Experts of a small language model: 256 squared ReLU neurons an expert, 624M tokens.
Below are experts of layer 3 (counted from 0) of a mixture-of-experts language model. Rows are named up (a neuron's input weights, with its number), down (a neuron's output weights, with its number) and show model dimensions 0-159. Each number is 500 + 40 x the weight over its row's rms, rounded and kept within 0 to 999. Numbers have three digits each.
Before each expert's rows: "gets" lists some tokens that make up at least twice as much of what it gets as of all text; "raises" lists some tokens whose logits its average output raises strongly, later layers aside. This comes from a sample of Wikipedia text that the model never trained on. Tokens count by the router's weight.

# expert 59
gets: "ar", "f", "m", "ra", "re", "if"
raises: ",", " and", "."
up0:499524509442435482526430520523492540504469478414435436427510584542479464440496467547510493428471542504482513564503505474499524471447468458486490401566475471489527481538482562457476478529478552519532545564520479434461488497528536479593457539454589554423514472521501535490418479402499512418467498532526502542490492532433472481529435476506515540492526500415577533514523564504465528450517540455511465499499445524527470476547526509522504499556515488532484529459457494492471464454552528
down0:516495497503498574553454523487506455494450549473533459490421449460457498482428485526496531485510575506423515479508562469522395542529517482471555589452524508470501510509542568585521463428479506455533444460513445535510534472458466538419457497470508517483517544549461497526497472532551467533474455544494537425482528524556577487501508569594459413491515451542506466469532492510408504486517491552487491522485529472519499519494558491473501485546500494557484567493582592503472460497516547
up1:496441509444531546541427464436471484424499514519510498417489506433500534469556562464527454512466491481504474506522519543455421517474484484557495484608483449468496552559494510518503539508497447412521504471553476499437549515503534450517526475554480467419507617500539502479489509498483535493493412550489482549436511456504569487540439518472559507444480526511419460524504422557472525596518486481524454478503508522548468505510493524465525455515517452409456448472522482538547504553513498
down1:455471512490484442528501502512428526557543480446472505546569550527554519540532512511439422466511532503531487462507474469521440454423462525529530547516441499503450480568495516511551564535519526480456520516533501534386517446512522431504571494494479471511560431525510530578473573560478514488520512417555491482548476477445477479563454483474443465514514523518512480511460479459521495521507587433490545479512575566492461526408558540488484466482476448515443452484496473494571508430535457
up2:504517563466469494438443470447529490574468578477470573537478531590491530458517463603474487506509442508579457432524503498488521438460493576573479530488516514488560503514505498489529445431434548506499471503557543485542449486483483534512526466494485519518487475526552518503525444440501538478508511534508528416505543614559569474488515557521464500482512511518508519475480507490560489486529527547535574563495502470468528513452471563463593426468483476470475458489417494456540483449444523
down2:516505516441507482515564572485432438509573562548527459456518515433448506488471536476484463463491512527547507453507453481509514474545511473519516538537504537452550519490485433507440476498473503447545573497481506530568479570539421479498504457557404467497454519507546543475487498506532489455467432451533494598497560448545527464495545576487503477425551404434497517535506504477548501543519541481522533474472463533494495541602502538495550527453540494494459479589510443560483548483539477
up3:575483438506502514592515559426457526448503528509561513476450562532471499498483487540450551497545441494510537502449458493494545532505433467574519503508506495477420552458498406458519610499549411583476541541457504528548554425574509536522461494531484472485471549479437474484481497435516435522504569438519574571534524465503562539464517505521435458467507478570527546503501507499500464490511535468529547449519486474496517527478530450520483536507462523525491536548494443446512544488480488
down3:541501518476522539521475515471430444441500450448515553511565544480484505524530523481535618565507464554554495529481481426497439500502563543464508484504450519466523474490574427481479496477445489442503475515499527468513446501528554534491527559443492475528458476496502470506461564519519527587417515540449478496537463539564486508563503565441521432507548578490465548522488520521513492500556460563522488487473502483504553510512566536450567439539496537523514525534527430513503442582601535
up4:516476498521495510505495483529496449508542549572534470468503523475513499511451502545489520418488572539527530464511528547521451532470502472498438495501485535518514480489477461487475493538484481428446465513597484429470522422504568464624493566488487464505548457504533466494474468464554525545476446550508497439480511441402572506516398456480529483584488475505473464513555554441482498536586470529496482432466494521496527497499438442548459537548543445539483472566493547503578544470554484
down4:527584514483497477445509434539537458499442529483524587496507528496576471503485498529453469527518445490496521483696557485505526504550464553464423407528505471411513506498509453511509485483494546506528506492423494505502554539535504510536584470481508498519475474516435494513508553510479437477502493489558510548525525444613536521469462496483507537565520511523555464522483436451535519489521573495458470525526468479495488499433545509525505455499471526471488507511618528450521489515477488
up5:545515499533425458493503565504539456524450503500463534432525477485529490494545538537482547541462532515439446469533498532532462525442463499524482449553494441439523499555414533557443411532474524543501533460533506526485500529486446539528500523576571453468537453514511530577451497506453562486483447438514527530515491459570499490494524503573515536557468467491445543492463489515491506591465512478499532558499483491479509398540408487561565400432495478476459472484458483500466491567470483
down5:459485491539466426476466587474469478495465465442540464498467460473467512526522521437568592488550492439601502515525449470461452528540513594471517486527522498473505521521490506519432566547467467478488530528525416546480459531482540448482582521519527496548488513508472462466607493444489474458505502554549506501506599560480532520447530479532474450456503521478520535525502550454457582521456451531529528459527553574492470494435495515506536484455525442575529522487556510546544505506446531

# expert 46
gets: " 197", " 9", " 7", " part", " 198", " 8"
raises: "man", "men", "l", "k", "m"
up0:515456482553518495440530502506510489522542519526555530519404472566483566556504465554499484546533509482522440552585541490491463565476402497506518502486538508540492537511557444594578479497429526526439496505542433524476496473506547503480445564508497514466452570523462504428403429481426388516501543528537512458444507479494534472463513506533441521559467508462550532501470537521483500509548490494474500513471503477523485418534482503486520478424474524477575549507479524543527473459543445
down0:516499435489513441483449502528480443577415478497494487510468483511531418447478506607478571519463444498488415509564482532480403469512481474518494470527503515461483490480533474512445509471488478514446447468546494527513543448507463477478476439527463526477556481496502452526475542522488532470503461501533481484475483529485472525535505556475560511548469514417484584518521370570548456491537539535575525497489491516460543540500446496493516552434561400536558492508429485459489443524430513
up1:458495614519509445456512487490496478505569521534488538527478526529474530474393509548566536525462476548466491512437487494482500488545467521526510496563489479503513477464568487520561427489513521496450443559541459531443488466503520510407429556512474523504565549511549436526528498473531446478552481481533452517611495515417515475464517435520499552444533485563483503516473395502539421524504574499532468466512524473576515479418521515423536478473508497479469538467509460521556493491457487
down1:427479474548517488476500542493529559512402495522517519471545467548482478449520521488485515481487507467553418541554532588485478523493452479476459548525536469523499475490443518543512520538499447437421494439535477577545542500518495466472496545382459504535532589460493554541498473536516432554502494455463488441491430500519518520557480582514545478524488507491484481561551511502444493544483456410455471528506512518555499477519475551493514606489546534476480520431564513448489474534574446
up2:482486576549561497442500497486434498424496499455531551568480505462510441509430480510572513539463485485488506517453537456564503533450505476485519518469470475555527532532453471611494516492451462511475511493457467444513478469490480468588546556495400513447509523431456454550456573539557536501524509546522463501490436459501526528522499496490560497457453439475554449416462473462519486499492427501586616525509515561466524545471478492477507460522511498488547503511431448481471566502513492
down2:533560498506488476499544462574529549513468565532549528540533461522470561411510505449458524426542452507484558531494524489517458551513475547497376478530568471513458482531469486497453548556559504450548533533505497477489482471468496441575492469491499482512524517465544485471463510410495417500446482492576493520452542485465589436488456544496461460487525581501460486526537472518498468466527453389485549547496498503563490545501443544447482475455510549437528548433460504508482476488532478
up3:499478419522537505525497468437570473463489556515449454554484463486478464495460511484475516525461470484413477482531546500528479541503516469515555462485457476428451485501501423516534439459477535497465517468576470503440540513428499427504469560507492507520441528535521511498524456540446498446543555601563452437509470562474512485567559484471481490461490485502537509509558484395495570477502469519504603491460535534573512494529532463509478501566554468502486557474398460457562539476500501
down3:540458531435470530455451486518502476555436499536496440475442492479511477454495456483542532504508531520502467513498506552405575500508422503457513520504542561536535599480491445495475482483488516517498404534436517505563398485413461494551488480532539430560460481506504531539480509599539497511507485463443493483533459499526532502449460484483610500507452471440493528549599459457456498472541522477517453470541527518503573469495445521505502508486486464460518522485478426460503482498411555
up4:472590515443441554490402423486509521496549468480530475536517451537446542426495519521513518490476547492513489496494506546441560495522524423484517457550487439608537496528488476470513484534512488506552461513541497445552441458512510490535476503514482498515551511473510529495479454522594495580480464570505544506526565492441439510573495508499524535518496529533424512494466526525462523481508560640476462489448570457459474503532465430497501467568419529507550513495423517483480519527519524
down4:506448490496495568520493522488510522558532523507458510550506454482499461450402531482466483558526503475469537479475527491532522513551487531413464491520487532493425445478458454481504604482422479487507503540447476450448449433476453443514416480387518535435495471526459504520529509522508491456479571435541530458479543499506574507523504517570489466488493464515455507459489470492481499465498531496483456540511427465450560420489482394473570484502605497485523579508545508482463493572505483
up5:536421482515478481450467547498483526562492455580533422513435447542526532552517425527534486506479541471479477393470519549422474507482474526537513544532463541536493471489446571534541505490471517497513507494441504509476497489555446532469448460517512509484555582423520505458415517466539525492576508560479515452507544491392474523497511509484535465538480468499491506472517551435566558509552466539575454457539483542492442420439470510546452483463463474464487512447498455521542550497530540
down5:522543547533490554514543522483475588559506511432469499399547515494542471509528505540473484470477547480499501472525478507507526430461576505510498466457454434476477585508472530445436444506486518544462512482456517563497552473491493483490485467449483481504556570521483574466437494475548544559518481488483463478435474471476470508542530483535442500512550505544520434439483496536500520552533505403558505486601493444576599444465525521497502493506531508473523492565472538526500614510518423

# expert 0
gets: "el", " L", " 196", " 201", "E", "A"
raises: ".", "ch", "-"
up0:497507497523493544491533494517511551484514500509506515529521424514452515490423474540524528479489510461463451497556538477488534483418604488457477451466491501394450490554543510537504470563435460499585561530523486529482453504460489520506525463545550508506445452480519518536473550483489466503590501544470434521517399571483515469464511504495435556533557569484489491469505492488497443514451497474458552550431401451514488497444470471541569478536442543503487511429512458504597441532521460
down0:518497479453589519480541466519521564503508494440514498480439509508560503454417608516485533484471521512493536503478541547433499509531464469422447538492481489520477460474467429453505503478535501496490559559489524444504504540550468534491480477465522483550496489561488561563407511450550449489454569455422484439452497483441477464516489530523462434526518504503473453487504486497486577477576496462566491490474482504440489586475411576460478570424502485435479486481505455515468527452519556
up1:457488571465541483500462559510407514565577431461493532561526510602533449498474495521472432469508515512392539462535482477580483503535579574522467562485452539582459484509576520514470449500470474518556542478481470563474474455464466522570438507545513502493525521522613547501528484519513520493487574506536500502483461460515476503498489548530557525493512493481467484435507506447449491418480489539434473476437464448534522476460459480509489539474487525431538496536502525555518531517480479
down1:581458573492503540431563488516388466474588514419486514555538465537433503564448512496580523522491495484498494499533477473502533506429495493458522349510526493460541488473450544515487534496540471529542499524490457487485479498507531506530513461487511431551514451483514543529463517470508433469426461576477522490454556447527536525451489532491489488484487492527485458528427529538483514478499480535484485564407479547480480494483511491467583526397552525509407493499493495513460530496554473
up2:488456509548513494507440495536525487438574524537571552508473477568504470435554495577566499533451461509451510450581447460556496501444485505523430600526519521487456529525544418502485501532480614516484510480552495412435463556508490500528589471464519540544434501454494529502544487569529432486473540487500531449533497475466518509509486451459446521537498510482595463468479531455473512562469458514472482504578480550515540463520433548544535460481516461499520509494460545510527475469519481
down2:524466505438463494510452579508455470430591483508488533507486508496425526483453486484470489529497542482561524474507603525481549487512377465492551538507578560546440515521443510484520581428403542445540474505442469480508508501476500511456499496475492527527568491483614516544458437428507517453485498460495530490509500541547497551513493528458470484466499528564523576476500527465483443559511499570487509447518462478557526520475495525447474570546547462506478471515540518497495451447550469
up3:459510554488526463577438494486459525499529531572550464525567460477562447503570540499512513487557481547506537435574563432539585515455527477513557489492502535489498504507549464489498527474548587477525501581554530503460517503490490432483409446478475541510462546465495491467496542463497457461523514483506519441437499484484509465492573439486453519519562530589501455535466468484504512506519484455512471546502504475565537445528565490419465512508533424527537436527532500453597541464541536
down3:468517538579499511504473504499451499488473532531528440506509499475497576543518505471507508459455463476499452492497488501500459487438524508551579556382523503525535431505461489488431480475522473490474403516532520483463491471508482420467554517502488428534468507446484507541505469524467514485500475543410591545531538427546473465517500465478535452543454517507425455479547471528509471491509464502505520427558474496403442469512495511471575480533502525549495383579494488507572581562535515
up4:524487514471489564532428503483434530446445467495508479484466517556469482499520481574477491529494549570427520478470497574434503462540513465490497527439486501506453463497445495489537534547587584465502536524494351454453472539564559510445487564510492512519494454449505435476510431543478571548553532474486502591532494462423502531486425514546504499492494561500500530517536442523494434524530469524505532522470503494476444530517585525479434466532497547492490482538474549513527473464506569
down4:461519467429515501420577530462402434490495482512398547494481475542454585567501419449500500471553456557509586505508469513473460507454464458430479567516504492483501544497540474507476515462559564409469460500445537519503483520468481531523498471543444482532453456490470484516515483468535487476518518518465537532466531473522495533497528490479468467507548473477479540507568480496500521524503543513418450519472443475568546386475544501467462480487536508524524465432473496479628507517466462
up5:531528505468481467488515454517549607524527493473498524423471470488548522496486460531461561513532531500497532523416515477522477591418529552524515520496443525500463529509470365512546434500478541487430512517491574465514492523496450454441468555465491529510540475507487474499469484518498402532483501504441569493454481462506576518482463528499462439496478546453531517408450495545532522505566552513536522572576464472486497501463546442494502523541455451538589481482467469494568558503462516
down5:509562538481477546524562451510541528515486490549472439430407556528414479500528497445504460545486508487482515501441468502561529481572540560545475542462516477460547535530576559430553519495464462554463555541539482463449561543548498580538550518496431419498478501467432499472543480522572528474550569502504424493499508505456470564548518460492555513505487575539503479481518496532462486489490452519442488505473447454499465480492426494449487508552423470476517555439533504494515465551498502